Experts of a small language model.
Size: 9 layers, width 384, vocabulary 32000, 46.3M parameters.
Training: 283M tokens, 9289 steps.
Below are experts of layer 6 (counted from 0) of a mixture-of-experts language model. Rows are named router (the router's row for the expert), down (a neuron's output weights, with its number) and show model dimensions 256-383. Each number is 128 + 32 x the weight over its row's rms, rounded and kept within 0 to 255. Numbers have three digits each.
Before each expert's rows: "comes before" lists some tokens at least twice as common just after its tokens as in all text. This comes from a sample of Wikipedia text that the model never trained on. Tokens count by the router's weight.

# expert 14
comes before: "==", "\n", "The", "===", "In", "A"
router:123100140093174104174107128154110097117174111081148144143134112141163079152151064095127135104143145166173147078119117080101097129155128100138120129122143121094169110061149132079115097071117115170163075122133151139090128119124155102099090147123153140157189142130115136133095144118115133116121163143116154090133165177116152125153186143131065130094091126136082097111204153116174126188177
down4:097080128107136132140166151154158168143107130170130132141107142076096122111150166145130103087147105162165091161108108131141135122130082146106151122133115166101144095088125122141139070124149139056130159119158136159118118107098082135096131137153094155087116157077156149183137104117141238106106148138155110132092122153150129138080113111128107216182096124121118097107136132111116155131136
down5:153084118136095112105124071181134114074075130126119141095163170089092091094144164142100116136137093125119108098095083145093156108141098139106175157139174174158115076147116087125192075124164113112108180132164181201152123125094165113167089136118119121121147190108129142166103145147109168133082111153133091160113185165181075156094118092150117188108082103078161154073092136140092178103122
down6:138111125114156176159103123122146132096067139244165155096086158124127114165133113114124088094135134156135151127159123147123127092139120136104178128088139137126118129112161092111180109174128097132112117145163139115122117128114114165185095132153108152136138146072165154150086081125127223133102127086095163129096155072152133128105116085154138183069199111145152111080087097130100113094116
down7:189140171059117109167152149131075132140080199102113132099122129115135105120165132142136051110197180120069132122090151133137097165164119141165124138167061095143159113195084082139127133138173131147140141074066166074110195086138135154151129117134120143103148144131114143107092121090080150133098131145129195150115124151091149115161083126089145137142165159137132155194119072155189072093077
down8:127095105119117089090135044160164122110082106141124137080179149136110101115114165119120131120111100161133080117080078126139149119137111106119107120126179175120113080099137045128178109091109081078135162133165166240125140092059138151128070095114097122128100159171170114180164123161133230145077080135151123165131173170167074128098084103136112171148112092080148163101161162140106187186160
down9:129090139192161174068095107083133171156071121061110082120158171157131135168176143166088096157164126101152110102141136144081158133198116114129127170111201182118146123149115105172122192158147099147124102103139152140185149130074159137112086200074108146105123110110142137142128079128103154169099155084129197115080154128125098147096135082138100146132097143162099101063140144098119097086088
down10:128146163141120144143183073160125101123143095104133132147150129144116079104142165137053144121060091154124088107076150090096124117136153161150170100105134203072128119104200097156172122150101103094114123117069071160151177150099106158171104094108134131114187167113136131164164149146184219166108129121086143125117172071169094118114127140116128141128134096107127132111114136187083156150140
down11:096128127174136101045161147093131113157103144176147131141207104117061127133159148104116146109164080079174151195138075120127114079062107101126145121156214143151150164089132075133155093108113131094070136160119181109119182157116129142101092143137090120097106181159092101133142180053165192119169171158126084095080145149174187141066059149144104089153119163154081158086108196141154128162141
down12:141129134144102058127120143113079095110084127117172113102116113141158129080132120153086077161135123102054128104128182185106142154099153179151146159120086081113108122090088084191146101169194145174136072099095132084109123166163109167125103125131155185133121134164090172100126168109079145164078154123076188149104107138111113118052127125137145172111197113157105092081138091147147152062137
down13:143150147075116128118155173086081094123094149109148143130161125145139169150133189132148094109125148144094129131183118132150099134113130215122140124154041059106170137168104104100108094136162158167113097069115174136151153128137116180168185109120130150120112079111097172088092153101176170159091131116104187123111142155104092170156110095128135142122177132111081134149126129143169130063142
down14:131099109179158142087114101132138184183128116068153071099161099124130173122102126138146165146121087099161113067153177133120154149177131142110119149088174199130123134103097125096111157188151155148124145098158128145145096113097116099120089167100102093085132124129094130190141134170104098130148131088123114131106202157144135153136154123145156146121080115126110113036149167110072128075105
down15:139165156164128077093145127093164124148078154140127134108203177092094137114187182177133075141116115057156107126134124109099155058104106154095109142110172158158128176095088112109171119149102131101133147170166171100111128138115131111143153179149121124119098175100106169101106168108159171147116194171162105140079091083188111181143130152159129122108132161088130137182096102105175134115096
down16:227113111110116075161069086097173097142045148132147183121095138108119108100146164139169138126114107107106158105110175124097147160118118138133126114125103163102125122138095136143110099135073120173136115120156112150158093158147160118167210160123156077133144089134205123117138135175114099094128129191180119138176109171101066119140143140115180199146055139198097154124150111152135122194087
down17:153129159108076100083134128163121105142082128103102130105107153136134168122140074173114103130152158101096122096111156130157158184178115128153137111141106054120141150135086122145157155202159126128136137063057122117106192130111089136119067091097149089161164179099074121129179114105067178133063074129107189167110133168114138147103095124160138127149098158168083143127103093118189137104140
down18:090126150144128176068099090172169084169130080138107116079133120158117093097136156081130147126141101106121117092081097096124145075105177085122077128171155132099095103124101103093150132096114095093090122136109109170164123115124123119092109074086133162138126177096147122111206136133155168156115116136159151158147192113130135076119149173130175128075123127141167138120160152145085147140088
down19:163171186107123103139112105067122074120190167122152076133171110153169122119168103206102109109084151156132127117121126149150141128162114159127134112144076073131130176134119131145066168088176174112135109175115050160108186106098124162141103116068198132151175153143127117137115132101136088096178141120067076133097078078138140095156121139138107106106193119154128134187064068169095098096147
down20:134126164143149214081172153142101065094130119119122187131135143106101115138137131044128193136150156106102144150104165083141105138066080155160127121110138104164158131140104149143108123136087159081168088147126168121111113172180117147123149115147141170128100092137092126086124138102138186125217148145132140130154091121184166159121066149162134065152105103096088126175115195142150136171134
down21:153175172156125080121201136132153113116155172105111170101163099139161118110174077135077172163109114132157109087160107101104149159113070120174135135100155146143115163164145133129143147105218148132102141104082075102057203162129081185181128147073137107146151158137063119136113123105108146152096187141107053102102106129151144149124125122116067097116185093122153160185106099220138114163146
down22:109149107150153170119156138155160117152129117147163131185167120141154107123100135125146125102148162127105174111106145148184111132131096181114134076139093060052164085143144068068080105126180132142107131116120120130103127113072121118112096130135149172157168129129102103115196079132138241132151098126109153098124167167069095148126113136153077128159120158145125128124136105158195092152133
down23:165137112111117182124091106058058088112114124181107125113090140197114160127096155095127200097131061151134113139074119171099147161116159105122092144196128186104114142106090149118102133160075116155130113137103155169146099102149140088139181124110148127111134121109146107078193136176162153169147112177148120119110111092085137125070150108094149143141117140163097135097118178165141153149091
down24:180137121150125164168105118145118127153098145158173112092113141155137099139070105142114121123135137154145155101179179146164116109140153151160199179075164132148143101132139148160148063132153089182099183074066111052099134155177121104171156126117108119077167114113101140146079130109125119087096148128133083144145186134128135155137107122075100113101190097135157124094187104134133128141108
down25:184102059144157145132126083058188141145174108109190107158139098107133179123122129164115168091132138149154096096174162111141158135181175156132088143095105148147194122114123103055065185071109108128161175109146064160125114122095104121148149133063133124147094122165119071178117159134109115092136090138126041110148167159142139116115138103109154155139133108155149118145127130120068130112121
down26:114146104117130187142106161093114148086162065163159064134080159189176106119122138069089098138150146139194172088165138108103094177155107106152124144101138148102113115149133151064117184095133139105140091139131039124140117116088086156075172158120170103135125113160051038116077109109152072143122086145121095123114129151148199129102163116116096134141178115153132127109105049145096147140127
down27:146117132121086105128109153030114096137128165154054094125136151196176051113169130157088129127134136142105098160077105168143100120154152110139063138141125093139157124125107146166146127152114146157124134104136141138108106158066176112093173104111201106096181091133168124144143086125095116110152090157186147077163088109081100112138101147158181154125108161123152098112110110152105086087122
down28:150158120140085173108145143161131125120167087132090199168157119099116153099053153095100146123117140132067110125099151135082134125100122147120139128139166107107105142160153113149133151152162170178143109102083106154146147157175104121142120132140099146111178178132104132108139058129109176134139139134169121140169167177126098093097089140120109072097119104095149111111120156191102105152094
down29:147133111160149125104119105058162189137115113099143068202129119117133127112046111119113148105145113100087137162125110141086121116107162108140094137147143137152180145104124090130164156092102096121164142159160123048094121127151198080064164132143097116125130109148187087147124149102190044126136139172122174094201118175124159056122156164131131066085115193149110076078156179092103117154169
down30:125135111139136179152116140060123097154119059144120100146077153187124118127120161093080126101127087143175205114118140147115141111109166108083144105112120145108136102122136092115169121134073168170092111125139139132105110134111124075159201170146140110136178157116187136130124097179133107123121066169154088111145146152150100137100112147162184209110075089160138139098138121108105129135091
down31:091108111174133165084091141066147111158105090154136169120090152101150055129063108101154141121111080124199151150100115131140114120127156146176114128111126177116176119120149111115088120120070074179107102158144149108153171130123156102139102040080138098119138072139172127115087105128126149108120121122126124096116131129098126074124148150111130146134117181124178019051184104158120067123134
down32:150108149134116093081140110148163115145141121154157147097130119150157131100085125088070156126149102116144066126103091109067150142122135116168061148170161141166125139106139158132158130120147116155087103146175136124181181106136112145125195074046119100113166152138092134098152103127149126211071124139116117128137148117068146162088120101062134127112096155093153136107135175179068182115157
down33:128147108183122097132105152111079140146118166068102082162158079160087067137182101139133132098111090163092138103095125128128097097131104067124143146089150131126133083092130117132085108130130168096092115171103063088102092110158149107123168160130122171131163118132170159114109127125140118133159164154131165108118160097139121085128127113127080097117124153131068083123118153127091097155130
down34:193123069144161134088136084122148081118158172125166095126143076139094152125156106136110176080121124162128080109150149136160134142135130125159091158152120139112163137157103152060093209104144176108136133111138074146119105108091121131146161100076155121114131110139118111174128151159106104113111093141163134081111187118113153140144161107086115137188117098169124113162127169113077119147119
down35:188147105092112130153081112075163103126151088198135105143087090141145124123121157110120088119119105170138132117156115134137130110154154108113108107123139129088131174151147176117153116146126154173109091124169109146086101179111132132145240146102181085140185119120125110155098052148126081128157078160138101149176122148154122123155144129118163164097121088132119115058134081087110090131074
down36:095145136138144142149163145149155146159127095165129153146128136165141160102110142159136118096114142152129135132125154145146125158126077191122153096141076101062181099123148091127112055164171162138152143128116146111144122148079125133112105112135133151148148129108131174161161074137129255128121087132115168133104165139086056091141128111133176173154123140150066097150129136143183116159119
down37:126120097127068126115090078139160176146098081098152136165149157126066129096093136071117087140150144103115118127112156149120129091129212142083061137160078167128163103137072100059127112175105142112142187093117104133124132112114152055045137128129128131176103157160104163126218150133170114125081100117180098158159195175131118080120153164117168158094140110066143197086151120121121121114077
down38:075110121119133146170118087175205123131077132146096134135105119113091091124092159141111130126107101154153136130036135138180140092115130137137173127083128159054103094144114087117168113130097101107104139127130102171167099119079118144119075161125123104099183151121179137205134127132118185091133064133145095162124134118174125121122119107157129214147103066158191117114133138123131146141123

# expert 12
comes before: " |", ";", ":", "|", " /", "·"
router:122138146078122136176100112076126169130126115144113145130122140113120116129133091072096128129150115155146155066131163121120118198123128087111136133147120111178136082095110090085081078135161135147130126087110112163102125133121109116123084113087151158153117153105080134112145131160162082137111176148076127128159105150087118166115141131111129136081155106118120122100142119149164093187189
down2:138119104175099148141117125137165126038151178114171163133125127091166087169130057156156133086148103164102149089164086135162100091097109112125108103146104102080159152155078074111139088133168195119131130109164129138088172122147098130140166134156145158130135128108100143094155112097149199100107166176136136169089134131153207177122142129096078142160138085107123158153120143178040186139169
down3:155169125180096103121174087169138143095122152104146141079141140080105112149118084145160126120215111128083081108197087135166069131133081089131145127160172150089149160117102098116120064073153143177060145093158122144160129118162135148095134146075128124146146152162097137143126093106144153142112084148104127159108102194103147180148131112145145110141186083076105163169126167199090132165123
down4:087096117156114077073113115151119091176176122092135164149109087126113109135075138170076143119122130055119146094112102096090149148153128179090119117194116146104179118120085131150152105129150104171156112084146159178199117145113126134095091129093116158090132135101184170060161173141122110104127116161142183083056070188117132148121123116131079087119117118160117140145141116092184140095133
down5:190135150136170127154145097122108130200196067093092097091152170102092072126150099124133151138140088181101077118152110135124092139110158114097104125156194105131188131143141099095120025105173092110075096115133156138134172140149134131091124086144151124133114126132119126180169175171102082124096133114148160143138171136097156122153118140152196119112142171160143152160147172144150148142117
down6:146113075119122121120119125132126137131202181086087155158104119088205175121132158131157160102165147129151132140136130113143167107089145168106058113109156141117174156114159100116146105115130137122165051161159104102096070134139104098135112119175122142114146117102164151108130102147149155145104122140148135070133132166098097118172201103120106083092084159099096119106095133091121060086138
down7:112157127120085119130080103166105156146142120098188088140146120147134117115102121091149136047160056126118166149150127166137096120128100113156078120161109113150186153107159156045114120092146181158156146149121095106085142098125119094136190165117148102108094101155177160178083144075159150132166163172129126130077131108092134129143140101120124137117105193153074099126115135121095115139107
down8:143134120144104103125123092225160104063136171109125146141122117071146111146150105153149123099157151173131128070140113104146110134114072138112098077149119163066137130136098064098146047146166177134091111102105134100124116144132161104137111153163119149114142140145122141077143118087135188120140139163105118131154118145122102188147119076114089128135122101092160176175133156161063102208160
down9:149099095085103100131163130134145114100084161140151117159125094131105174101122172133145144111177101142174098117154124074200096150118159098064078133126137121118180183119173106192155127096112128165160100115093122126096133105155145092129123146176117132129127081163157097118143152056135170181139122153177157104094081130094119118107179106097100126119133150069128096129125140154021079126162
down10:132096142130186170105163108196116129100111204059101133122127141092174200111115096101139136036164135112124137126126137199170178095130129086143072148059111084203119134147142099085151146106120122202088106156109099083102150139129107122119155134174148113146153137145110156126111066111112127149084102115078085130116153134147122102178167124173124069127052136062095090124097120145094062041104
down11:164142179126129171162152152121114150132081170110130154174147154150155119102111154045107158109061107111102164175111184158135175127109175151147126194135125091168093159138150126138104249136141128171143125167102108050132123111160107100128128167155115124162117082079165154161085080119095069110116092114134147161151177128106128055123150103103117141138128168113138077115109110164093133102130
down12:133059099122107105113153107115131079174085152118094101128129120126053120119119176169139093161179115131119090091227103096206103133091162100045146149143166160067147139093114129160150075120161137129114119088110148134173149163074196122127130157122082141170126104134098096125130163097168199139145148170133145134137107189094123147130123115084133184128154133078152152047097202192031114162097
down13:142101108146105096117145137090148118105131180106068152144134154132115205132093132160104101162202099145122100114177090109174141120103194103107131122117166164073153144102115045103149107149121127153100137131149173105167097185107134125134145137107107136117110130123172109132130131153157194141104107139118114138164141144090119124132164092134140104154147124134105083048133138134039099145131
down14:172122159174188140150176115174134133162094137118145101088143140122105169162156105094153154110179086125102079118143115164161188130103106068112134154141132122158192160111151114124108057084149101110070073113153140131095139132112123113056113095142127105083102117181158116150099126111125120138124116096097153134113113166090107115191126168156134087134126142096138104121165103093080128120114
down15:066150103147146236102135150097139124111139108132107105114139094132177064117106053094071065129119157182141087139130036151155081107130176133151111147133051057101101103145088153075137121159120133099120110132125079101122072070121124137099195041174094107174104124074085135166131083109131142147083161103163132193103150152159149085079118155109200150146114142084104118161161147169141160091101
down16:165128139086114133087112131099118120133158123115095153127104096124189153191104125150113164152137153082102150121133070089125127148155181126101075116083123199100125149102140122172148174122107094137171094179140155186095119113173101158130115106169146140130103094059191133102088090148074133182064169116157160095128085131087120097105148154095111088147102142076085078136108078118101113103168
down17:133119115182101093176119125149140082177123122106151089107147135178176125122129119153118124197142105169141119080096098142100155117084108148103140103155119197102155119058126162156180112157129109134167172107091117141157107156068174110087085112173147114094160141109121157064173164065171162068166088151115164140146094128115081117132100098117153126148166143097153157094159132131127096124131
down18:168115089158138082152136116116216130099128133137114154137111131094115208150095124132097133115168124078103125083148135123179149151136183153109123131121189188067149167116148079125201146104077166173092081096104188114122097120140107095195137101100141136088110137110179124169147107148113125113111096158174147098127149154132135147140172115152140103117093131184083101138119152072101114129092
down19:117130171131103097124102120089097172187106121104115118152117112122152145101092065075167157111119118160179119127074114173073138168101113097122091141107085077122133124142111137064091130153095173190157088135191050122096151140135112085189179154065160087156121144177109165137160123113099140123173180180091103143120158089138144111077168113152196103104148147166104079163079160139150158167106
down20:162095066172130096179146048132129098075104139105087150144138133059126066160164136071176081122125130053087221122143138136152131134137110083142160070094155090151012142116124087115135133110129128129087139096174108071141090128156122117162110195137101117135138178116129183167120129174116161138106103127125118087176168192170091101140160101145092149109141091139124167144119123127138144122074
down21:190183130160149096127140120160110138134174085110162086085098114132082118109165122090166119117181089105142137084152120159141133090105109106122133127150149125082127179160090163138164052092088120124064109106155109106102207151150120133127185131151128125127172159121168158163137176159069118122089132129133158092143148132111173133131155153172084118094191124140102116175173137113088140154108
down22:164151132149109157155142095171101145112135133130162128172138137108155132106125137095164123052149107127158243132112176170165095105160072074132086170131135111157106180132121146052116169154112129106132152159105129122100170132105080090129184182137146138156164169106136166144116113157100161119154120152099112144139155126159140146175169134157082170119113139156133078182134137156125109105080
down23:184184115178140139136072106197143098179133108203195140089130083141131133136165149143073132163039116126131121122123134165123118111134165152172164140114157107131122131137132183108137116112136080146106161155181118085099117092172125113108192138162110148109125133145115140117085184129141141163136155176070074154130130108072140117130154187091114093138142115092116146121088134061136111146145
down24:145067133127129047151135112144126114087161151095153147176136162136177084160157111191160151137162187108128191169162098062149095114184099092099148080148179178146134145127134122130169125142143112132073152124135169149150121096139103124125092200095151154164137117094163087129114111156111201101108084169150134085173159116124145177145157129148059156162116090136154099154115119139056118091140
down25:168054112167116110101132169165170169113114171101091113188103137119145189123068179119118114102173111054100183142147116165149165161145165110167123139088112147134065186125130134078162173126116173149138087110084131056149079166159070125172203156143104085126137085092115109146099023161087100126120120147112157132156169158134161075162170093102149105113131117157132030128172126157106094090109
down26:155112117183188166132223123163116165149129136136145113119136157115111110145172190113131087123168076116163123072140113137196061127176160132097155169123166116116135110100173146113104134126146103153120167144131104143114117108092140083070155145170147163153074164117124133151091156147105161156105085152134111122105164199120085167203124084172112142083093108040109077145145154157084124098115
down27:119128132144152128113154091138077124112104118166146147109147130136124169083120117116150162151122167132119085144082158168139153117130163138082068166136116112172142123123191181202150148103132116156151097110118107079100074099100061092121156080185041147085124098115154136106100170104158077128080153088122143149132133143094083132119134162125132107135076179079148173080114165107133129109132
down28:073073141139069139069134130078130107181101110140157113122181116195108153074105135221114153207164157113132172155161109146148138129102119103088161101145152154103146096131058150152177133127151114111157180106101133194130149130053090170110149077065078122129140114134060119153168086106209142077197132153116156170149125159081127135139146120125202139173107151142125153099138156107120101117141
down29:131130148152138172101151099101162097100100077137153118122137149129147128146117129117155138088093184114113155114123156130155147134095155139141132180149137052146151112150150106102128142085111145139109105116082132105125133109160120134098174122211146067103120101115127098095088115119123173125060123068146152159148147169142151071141117184176120094130068098118178122144138118093088163118095
down30:110118112127110206113122109134128079131136107141136074107158103137172131103110080140118079118140208177164074121151092158150076133078149156102118133160063083129101135158077120104156099155099054090135151113100061112141079102125147166085168065157088097170106122122109113148136106061126150109070151128109136221120132146155159090063093161157172140144155130095155147181154145118156139098127
down31:088088154172128119126153175115117144156114069155107171167123142124052150099086188143074163148092126046134155131132140067167139145145144152126141181112106130167093146095114108147125179098166093127129111123093148151114109107156093115150127154104115131099125062107144107170121121192087088123131081109160142092090105193116113095150137137102076142127147160098126097159158077166160179129147
down32:149113112133154188118159122093101095087110160082126110144152208122125119103128126127126141134109161060076076068108180098119070150144126146040087072106063165148084091168132057131125139125124110128113154119074152126126086093124118118080145154194113129128144169135146104082145199155129115107095101109127181075169118113119101143143078147178124085144110134100150153160145176104079202107137
down33:108122101126132185112179100138130161135154171087051149120121100102150108126091142098170137123185180107133109128095121129147132099145128124090030136073111135197183115157124132108146116107126080128102113120158134143117098128132088139124100071093103108124154177101138091121114127183122133148025067121154118129086080177104136122150152109163095063142084099078148143102084131111124131093120
down34:162178099139126056137127087122166101157163099065132112102117172102099104127190187152181147174125157134188086117104135149116101141138149101132062086154162114116121140127083117111160079095128042166085179122101148090121095103147230130089151126128133173127140132166103170146224180125107140110101134140115136112140154171108073132149112122186169125120110163116166166182156162140119180130081
down35:202101072174141059147116053121198117164180114087079157131130132058082121138175167103172142138131107115092101174133135132094157154199143103146108066145160134109106041133135103120108074084127090143090121117157153089163077122140156113129148093098102128104111172124163172168164143180109103143123132161161110082153133147112079133153136157120210109103059155112127141146152183103188151154070
down36:116157131101170150131156100132127127113142108108142144108182075177131151157072106132193147078157091122131076140132107120159062095155156128155102128202123121139204080095192152124124087075113156144106096070153155154135085150127126107097150076129122157106097162146191136155098162090174140152116093128145128138086113099076150125117120130139129106106076131075169142085088127096075172146120

# expert 15
comes before: "|", " |", "-", ")", ":", " m"
router:130097124084131129115098126101100171143125138082088152140149132121165085118133105096137172116124096156128140044085095118095080186139103144135052182095121126145160091090102111110086102084129106113145196085071047160117187155092150118137113130098171152146133149113085097087141107136151152126135116141142122121134131114089160161100119137113127118121117131148095155163112141159118135183216
down4:076121126117147155124156100100089123136089093127120084096127089165140149118071123107115132077141056117179117139174144160167163112187153158141167108118130148153076096138134151141130066120146083151133093150110116125150076132176095127108120094108099106133153142096098140156110132164134138173127129086143120155099130155135157158196155122114131103098096138088096154168133134140144106126157
down5:121126129121146120145138089138160165106095112162142109108181127118141136074119179122113163157106165179126096137158144159180120081123143130140149102142161105134171147137198121115135097132111092133094116143127168085132145107166090096149162118166129178105112114135161102162103150137172174100149093065143108152138186164111150130157165107119138090112073135076115152083164180110089091112148
down6:150115149153149135126102185139175099156137194192088128108144134153138160097084136160183142106165122152140097154158152079154070185180079153142143132133101147153059113127112150090059089138126114139135120177121071183074126116179103150125101083058108201162136158131171112138086126120127098077142120127103077085108090169144128203119131147073148057149105124135118096084172096136057126131125
down7:136104107213156122114125168132103149077107125116109133109070086122129130180129115121155062169176132094170153158142135143105127125193132140122164126111077173133079075180112150113103138124138159134149131119076155119139123122169226061053109098117143097111134123125146181122113142109103114150139129139142140128114073094106117101089135170097110186137124097118111080188137120138137162150080
down8:158105134163123067079103189196155134154173106163122093153134109181149217151076083140155145109115097158157144113138156071104104119151139088167083138138158114156073136141134154072116074140137076182132075124139102138047120078131090126169115141059113180126151127124145104137078088121155108089152158148085104093099138127116133140184119095112156086138104165150118092102164125135113070129118
down9:084140161125129155127115116100158150155122054106087134098151138113145088098130139082110150152088110108127077177146111172100196120146172176130160150089095140117169124112154135176165081130113115135137189162124146155086110157105130138122162104155124117159118165135117138116190098218187177118179099134183131171110176121115116072125141155110142057120110169107049172065159158081152131096159
down10:139119077146131084153140166123107127137157183115124078149152105070172186122134134130178122124156171064128172136125080142175127161103095169125132130149068129159195121170101156116134158094133194165173134112077108144135183120126095101095162116114176065128125106116139139098111107044079099122167142137124181119086079118150150175106132108139123162123111126108110083166119111089113062131165
down11:111137113117100074062147089094138148103125138150091187078125128141124141115138164160176121129157133136099189123109136105190118183117136149127162106175148169107141101150017121118138127113133116158168124117126141132162120189141147168113119146129103102103133143058132149106179106127111148190086161072089141093070135125129135128118148126130142124107145083123135102092148124158145150155142
down12:096137125128150171081161066101124122152172089144148047106142117189151144123127125178095177108100154156091144072179138139183119095138140056102171150153206132167072129095179098091153102108120096113077088133185163134117115085106129076133091122083132138108107102114125105109123130166109180148144119096083036159127081163074156132178096150153153123128125134143131105125090169107160102153125
down13:186133092123122158148144091147131163163179088141152174086191115160114176151133150135168148112122104121122137154107145118167116131082187111161104168157139139175190117162141146135177127076088131135095154167198117083090127160101089128082134102085127122107125127146095138123112128117170105176136187128077099114117104098095144074089148081150161026089177124091120099120145140119139164094123
down14:099162164117106186130155080080097155145126091129116148113171141160150150130122138112153121138143089149156122170090149112109124111134168108151164181134121143185171071171189094146154153085092110160068198150131122125115139187097108098039124134110107089138139085119117153092090144118158093138152145141090099146127108096065118046114159111136120050170146093127134078152101142113112134092112
down15:152121134142162134088169076155141191164135083137146118128183122155165217107133100173139160058109122136204142136151145146146149134143164119133122194165131142145117170113126090090135109113083107171087164151137140123070130163119129154118104125075132111156142098091052143095115109171103100156157104164097125170070130101123114118192122118118138103140151127127157095148094112135092132086096
down16:141140117088170125089135148125134150074148111133170073182068099180163117131116096155079114128129188098107196120196121118158170125139143104091172075144136137147107125123132101076146148136154147170126116104138165104154109090167130110146155159150189104137187107060148133106112121126054129148133114174105169162093141202144172123175180130170089159068131080114113072129151127142164111125092
down17:124160146098098116118139145164175089142123110101140108107138126105073116133198122093166126132091143114128116109140153109132167122114145161039158106155128083092139144073117078215119087129114119135163151132144087182126103135091132157127138109180143134145096118172133132126224142215124207124105127155182114133094185136184139121106100155129098144064126136148079198097107096148153148135154
down18:154170076073122114181113169142131166103109138102150079193135096110089141168159105106130097153194176116146137106040099146113097126073067115094149100142078130092195117132137186083135175127123195167179152134098086154113134108158099044132091144121107110130120110151198132098158143104122092156118098127084133093100109147108130144087181099136120218109139155122115100102111099140132096148181
down19:135152124083117145076153099099113133131131122080166081128082123170148109143163123117021154086112130109136156104164130142136209102109162098036170125111164125155112104076161057118138082121121137112135139119165172145085120114095171112136177103118161052127136145150121160113184151198109155164090120171143099161114098140123139072126107137172123107096123150086083145133146174099152139142073
down20:149097124135161085130146123201148165139130145124105127065174129161126174091108166138148144139150143125190114105172155116163104154183142165113119111121133120146068177125101118116130057080128076177102082163117146128101067145156114165127034112108182120127168146109150135102141159189115097160163126154111049131148080170145148183202120161147126160143158190147088112119224129140146107146127
down21:127113137108151116059132047159123067147156178129140149121174120131130099111120175201150184132096198131106148116167158115169112133148137076128132136150160155154184129147123123125093157104071154107080115129155189127114135074174103101099140120169128188072118093107130112126171146078053149100152117089074159115167126112118115185130102175141143138134121131060170100121138142108104116143160
down22:141140152198167193148137137093100116105096181158114089083148101183164173077096142168124133123165185096159109149148106132191164144181170137114149084181124141181036129149075152121136143108130132105098125138120141130142064130159134128110121111122122121152150107091120138178107133135131106119149148124147132108109109166189140196158138134093143117091147103182136144147160131112106178104124
down23:135097140137216163134117154118113161116151102177168100106105113156125171103077169065091115110136140140126115158213169123178131083122166152133182099158164129174111128137128146077112076150150115175122106110097159088150087071214074121169195120175120150135111142097125119117047150141180138128127128090153158154125156189127194115171119100093144106152121122112140150077155122149124111081086
down24:156115107074149094131166158143180197136134102129153104139107073117158108130134127154104135147130157120145133124163096141165146111048141145111156101117161098086190136143184127100164099105141131191116153126141162120150171095160152060144161142145165132107123131154174111118106168105081180171149081111104095131121139135107149119127171088134114084079127083092100125109137166132135033123109
down25:115162146080110141091150089069123033124104156107153107131127142156151118071172142159095172111100131114051117088168144173173183117083175091093154121110178134176116129086120089144108091102133156087113141131112163157102114109117111117133181127163124074092093123143115166144190182144081164126112110075130124161135135141103125125121068153169136116082135142086107191147130175109118122154144
down26:076118106189133165168156087074107128143141094140155183073163116168180083127078131179136123162092093099115152157151079148145142136112155097148114148147157119154097133143134176151168156083128113091140161161207104063137069087060081122098101135051093145067076088147116122158154146151119144088131128096070097122152092116079102102097153135155149060134150118141123131140114125070163155144127
down27:170091102162130067094136168161109080158145183151151151097138107157150183130095152164182151137117163108107157124188157102152112134088096137163124123110137180179099185132075145099120078149179096134093111163129128134113107055118099113132096109093119150119107165103120127129131132109080094078170133160094145096175101119094169196171137098106186119124148150138098136146122133100136110116117
down28:192112142112060132145103143176120152204153127153101132112173168135081140186137149151134114110147107142086137124125165139150125105093136064084183229167178137177145106081159100068135100140116123098091102146169108111104128119118144083083126097108117111107136089131152125147126159147151089160097160176102075138127086144123129110107144095151159109137172132162101074132143123125142139098044
down29:098160107125122156144196101084141158069143106114176079165143124128151168137149150190112134165122196114163098137098074133122161105098137131129145121158117139122105143147139098078161187159076176143106139101142177091144147114118087086132102183150166131099154087102136095153078097120184156119151135141131137093109207157165185142134154143120089142130086129164184097153141110142103146138171
down30:109121131111135112071128136066083152112134123158122098102076123163179139156179191136074098120147110137109205127166138125180098114136175098105174119120151132162111091141118102103104086159135092152130159118119193127160098089142136198155142103138132084121087133088125157130141135101105129151155118177135134155118118151123135147100104094141118126094112105153108122154099167117135130157098
down31:122116144112095150097160131128145143147184046149141155157146130144133154182117099206091120135101161109126126120103107104123117104090169060163142150195170107127142095095164098068136158096102151143166169102186126094074133103135104126149136134121117224073124101149133159097158089138153190116106125101087100076118151115099117131062141123129169081133105177147133124105087135081130165139132
down32:157142086156147135087151094123122179144192101131148091138155030115125172147160137142139166099164156106146159154171149124155107075076095134111121164160150160142172153133120139129190166127067133115101185113161188135121131111151137144141154148139140118110165099076101141107119119153125167191112114104097156062080129130143132115186138115132142131141121111093125120106122127098140130084149
down33:108157105125095131102165151157168012107140150118146125136158157105079132127141156189131140082140093144081120098106127084168119129123183077095119143141223168075132116117162152178043121161151173113113121086130136182125113141164119108125139049116110129075179120174059151140139121106105144116140144129170136122136200088106113139112120144135137083039106145104099164150074185183146141155122
down34:173052130196138167170064112118158118120123118197090133123090115118115095087137137101124161137124101130144160124158095123137149123127254110178186149115190105096129130140143179139189182089112132145057100141170159117135080104123138118183194141095139088159145100114120119155143096107097225134105166132176115187114164125154096083060135104109133144124089090170164089103091160124121113113108
down35:113117123123141107073119062134110130130137130146109168106177102152128164092197176180151176095150148127092145100169209148232117164148122128147162142103132186139141126113069125124102115098122142111133122128116164160124097144191112176167128136160142139115128118030146169118159137132087113161131134075097122118104134140148090147135151128107139120102130135047112102083155143109154103181111
down36:146091094182102118111145129134176061176081165124082191060120105088118087162120095204137114216145130104094143150170102155160146131105158106109175128094151102130146135156068151143119165114134164145114162123146158132120120138201210115077126111140157123106149126163117164149134113110080137152101178143119151116151156125107132141067131132081161120111161074118106102129139165149146137126119
down37:192105066126078128114117113181162089131122201138091212092143154088089116149132155156126139128123173127087127137183154164195139185064135125088151177160149144161158142117052100073122143102149202105124130161168080141158085131172121122149109108145111124143155135065135172148150164175134084120062168109129157109090154179157098145164150089151121150143170127143114138122167123174148140140066
down38:114162104125122107078139118106124051168125195100165138118093121162169093117107096173067142156071153090067163076187098184156178135097171102085147106081168156158094125121073119136154124135171131139095116169140156087131111069126117109120136112153144099099132102151117136180180149098098108166151114136121165164180155128083148210134150124170165118056162115081128153161125141090156150137115